config.toml
num_hidden_layers = 12
hidden_size = 128
balance_loss = 0.000442
vocab_size = 8192
init_mimetic = 0.7
lr_mult_qkv = 0.4
max_seq_len = 256
doc_mask = false
max_steps = 4786
Below are experts of layer 5 (counted from 0) of a mixture-of-experts language model. Rows are named down (a neuron's output weights, with its number) and show model dimensions 0-127. Each number is 200 + 20 x the weight over its row's rms, rounded and kept within 0 to 999.
Before each expert's rows: a language model's description of what the expert responds to. This comes from a sample of Wikipedia text that the model never trained on.

# expert 37
Description: Consonant stem pieces after a prefix or first syllable, mostly p, r, pl, such as wides-p-read, pre-p-ared, unex-pl-ainable.
down1,203,194,211,213,207,187,195,206,223,200,186,186,167,218,241,204,177,196,215,182,190,195,169,182,169,232,186,222,193,181,196,191,174,216,210,166,223,176,176,243,227,171,187,257,179,165,207,181,209,205,174,160,203,192,190,181,198,197,209,177,188,204,189,197,155,174,233,212,218,181,179,227,175,215,165,177,188,187,182,188,222,182,189,184,226,205,176,186,195,185,210,195,179,232,203,213,172,176,194,193,202,197,189,189,184,195,220,190,210,205,220,218,211,179,202,204,185,161,194,190,219,199,223,173,165,178,210,233

# expert 61
Description: Words like released, building, production, location in infobox labels and release details, such as Gene location, Pass-eng-ers.
down1,220,201,210,179,236,199,185,218,230,204,191,210,223,205,195,216,215,198,208,186,214,196,159,212,204,203,171,177,180,193,218,189,198,207,211,210,201,171,168,203,182,174,175,198,222,231,206,214,186,163,216,237,214,173,155,204,168,181,210,185,196,195,204,157,197,213,187,203,181,195,228,185,194,206,178,203,230,212,220,139,222,149,193,197,227,173,206,205,205,174,211,171,185,208,191,195,199,199,170,169,201,209,195,244,170,192,218,203,166,209,159,208,176,235,200,187,207,216,190,200,205,203,198,181,206,177,180,180

# expert 26
Description: Double line breaks and "==" section-heading tokens in article structure, especially after species infobox lines before "Species of fish".
down0,189,197,198,232,186,181,196,195,194,226,187,155,225,200,215,199,213,192,196,240,206,234,226,195,212,245,211,164,223,198,202,227,204,194,197,200,204,218,209,182,184,193,198,184,229,210,228,200,241,228,201,204,148,208,177,226,191,218,208,191,211,216,189,236,196,225,209,208,230,178,209,156,184,207,204,172,200,203,168,177,189,216,177,206,217,193,203,164,205,198,211,231,209,198,150,191,174,178,212,244,231,207,201,194,232,195,191,178,214,202,172,212,204,200,224,200,212,199,207,171,188,243,189,196,227,187,189,205

# expert 59
Description: Infobox field names before a colon, such as Parking, Ambulance, Playoff finish, plus markdown table separators and comma after nouns.
down1,225,198,198,207,234,182,222,226,181,185,206,203,200,229,194,199,200,220,191,190,204,186,209,179,230,238,191,221,161,236,200,204,175,218,237,234,218,188,217,217,200,193,216,194,199,161,170,198,197,186,183,178,207,191,206,231,230,186,196,244,205,163,191,181,199,196,197,211,190,214,201,209,172,201,171,172,200,217,195,189,188,221,224,231,189,213,224,215,219,204,236,180,179,205,228,172,222,172,194,179,207,210,212,229,223,176,169,244,201,165,195,205,195,180,226,213,204,213,175,156,174,219,206,229,213,198,203,209

# expert 24
Description: Single consonant or capital-letter pieces starting or inside names and words, such as Brompton's p, Antrim's tr, R, P, also Thai bytes.
down1,203,229,236,246,225,186,206,201,175,210,213,206,217,214,204,206,154,217,202,174,204,150,181,209,187,216,201,248,165,176,217,173,199,177,213,199,221,193,194,180,238,215,224,225,186,207,201,202,205,219,219,225,187,201,207,206,182,189,220,194,214,171,187,200,176,175,189,193,208,226,171,171,189,212,182,195,170,193,173,172,193,219,196,216,163,198,200,185,197,222,185,244,212,218,219,179,198,173,203,201,190,165,235,207,171,206,196,216,194,171,184,202,199,169,201,181,200,182,200,208,165,207,196,210,200,220,203,152

# expert 9
Description: Opening capital pieces of names, especially B, Br, W, K and first names (Michael, Ben), plus kn in acknowledge.
down0,190,199,206,234,186,232,198,189,249,201,187,165,203,191,205,172,185,200,198,221,240,204,213,181,210,163,188,166,167,201,182,206,173,203,221,205,186,174,201,239,232,243,202,195,165,213,213,190,175,223,208,217,201,176,194,226,191,180,172,189,182,188,210,190,214,177,241,219,175,208,159,209,196,197,203,204,200,206,210,226,247,186,180,183,201,219,171,205,208,202,201,202,217,178,188,211,170,195,214,224,224,207,227,226,195,242,204,183,196,200,215,159,157,199,189,183,180,183,193,194,178,207,192,211,223,220,201,199

# expert 5
Description: Short word pieces inside proper names, especially surnames and place names, such as Paw-e-ł, D-all-as, McC-all, Ancyl-is.
down0,181,196,223,230,200,217,177,224,175,228,224,207,193,214,194,201,163,192,178,188,219,209,221,187,186,198,225,226,203,229,193,191,209,201,201,209,193,204,194,219,200,178,198,199,190,199,203,214,185,146,224,212,169,157,227,243,247,197,199,222,204,190,209,219,207,222,207,177,226,203,209,195,224,188,189,206,180,207,186,186,190,207,187,194,234,203,194,208,208,176,223,182,211,205,222,169,146,182,189,198,199,158,239,184,225,175,184,220,233,180,181,192,220,207,227,205,172,185,200,183,155,176,229,211,231,191,188,198

# expert 56
Description: Short inner syllables of words and names such as ro in gastrointestinal and Ashgrove, o in Hapoel, and closing unit parentheses.
down0,200,217,193,191,211,178,209,198,213,221,211,209,183,220,220,177,191,188,214,168,185,175,215,226,214,173,254,154,202,219,174,220,174,188,202,229,210,238,232,196,199,206,235,198,194,195,172,211,198,225,234,234,180,212,190,167,212,238,210,179,187,192,189,180,176,227,241,211,209,189,211,155,212,183,204,183,177,182,183,198,217,187,217,182,220,193,224,214,203,191,225,199,191,232,189,182,205,162,216,232,197,178,241,192,201,210,182,206,207,188,182,222,211,226,224,197,199,176,181,206,204,178,186,165,193,220,200,206

# expert 53
Description: Line breaks ending infobox or paragraph lines, phrase openers In, During, From, and word endings like noth-ing, dorm-ant, perh-ap-s.
down0,164,202,206,224,201,196,181,201,218,188,224,218,203,194,205,157,188,220,191,210,216,196,214,230,165,192,233,192,200,187,232,209,189,199,222,193,192,139,185,205,208,169,200,198,188,186,160,209,219,172,188,174,232,229,217,165,183,197,189,217,181,202,222,203,190,188,192,190,233,201,215,210,173,215,221,194,214,212,208,192,236,211,191,214,231,216,143,201,207,204,201,190,199,229,189,213,189,184,177,231,222,174,178,180,210,193,184,199,228,200,208,248,187,234,203,232,208,176,209,203,227,230,163,203,216,204,200,211

# expert 51
Description: Pieces like enc in tend-enc-ies and sent-enc-ing, stems post, port, Mont, imp, dev, and accented é, è.
down1,188,193,176,196,196,203,194,194,221,225,181,186,192,205,189,192,190,200,210,220,197,193,172,146,200,221,207,208,147,196,189,231,184,190,206,203,220,215,202,188,211,177,187,218,175,234,224,197,220,228,244,195,206,202,196,200,197,173,199,216,193,239,194,173,192,220,178,218,186,228,197,169,190,183,191,206,206,200,202,206,248,205,142,208,193,190,221,214,219,226,225,189,216,207,179,217,237,187,201,177,229,223,207,154,207,190,182,203,193,223,201,189,163,218,227,228,195,193,193,197,231,204,162,242,187,192,201,221

# expert 17
Description: Commas, table pipes, $, about, from, (born before numbers and places in biographies and tables; also although after an opening parenthesis.
down0,252,195,191,215,205,186,170,197,235,225,193,200,233,175,217,176,204,177,183,204,197,178,182,217,198,216,219,235,211,209,205,225,223,211,194,221,275,178,191,200,197,213,169,210,196,197,194,169,181,218,205,225,204,185,233,203,167,176,193,208,209,190,219,182,192,210,220,194,211,222,206,241,223,203,171,197,209,220,180,214,215,235,186,180,185,194,197,204,194,181,211,211,200,171,178,207,218,193,208,183,220,187,188,192,228,182,247,205,192,216,193,225,179,212,200,207,212,173,199,162,201,215,225,171,221,167,238,201

# expert 47
Description: Capital letters starting an entry right after a list dash or table pipe, such as - G, | L(oss), | M(ikhail), plus Twin towns headings.
down0,200,203,193,194,213,232,223,226,197,235,180,193,183,208,172,214,200,196,175,223,187,188,182,189,206,174,185,172,193,237,158,200,187,150,211,205,186,186,190,193,218,215,189,183,194,217,186,181,180,214,173,208,177,157,199,206,197,214,195,185,219,187,223,212,215,167,215,172,191,184,171,233,199,174,219,190,188,187,205,168,231,198,195,191,200,214,253,206,171,223,180,162,200,202,223,196,205,174,213,192,177,176,207,219,232,197,183,207,149,198,188,207,227,216,175,190,179,199,185,227,187,233,203,215,196,161,226,201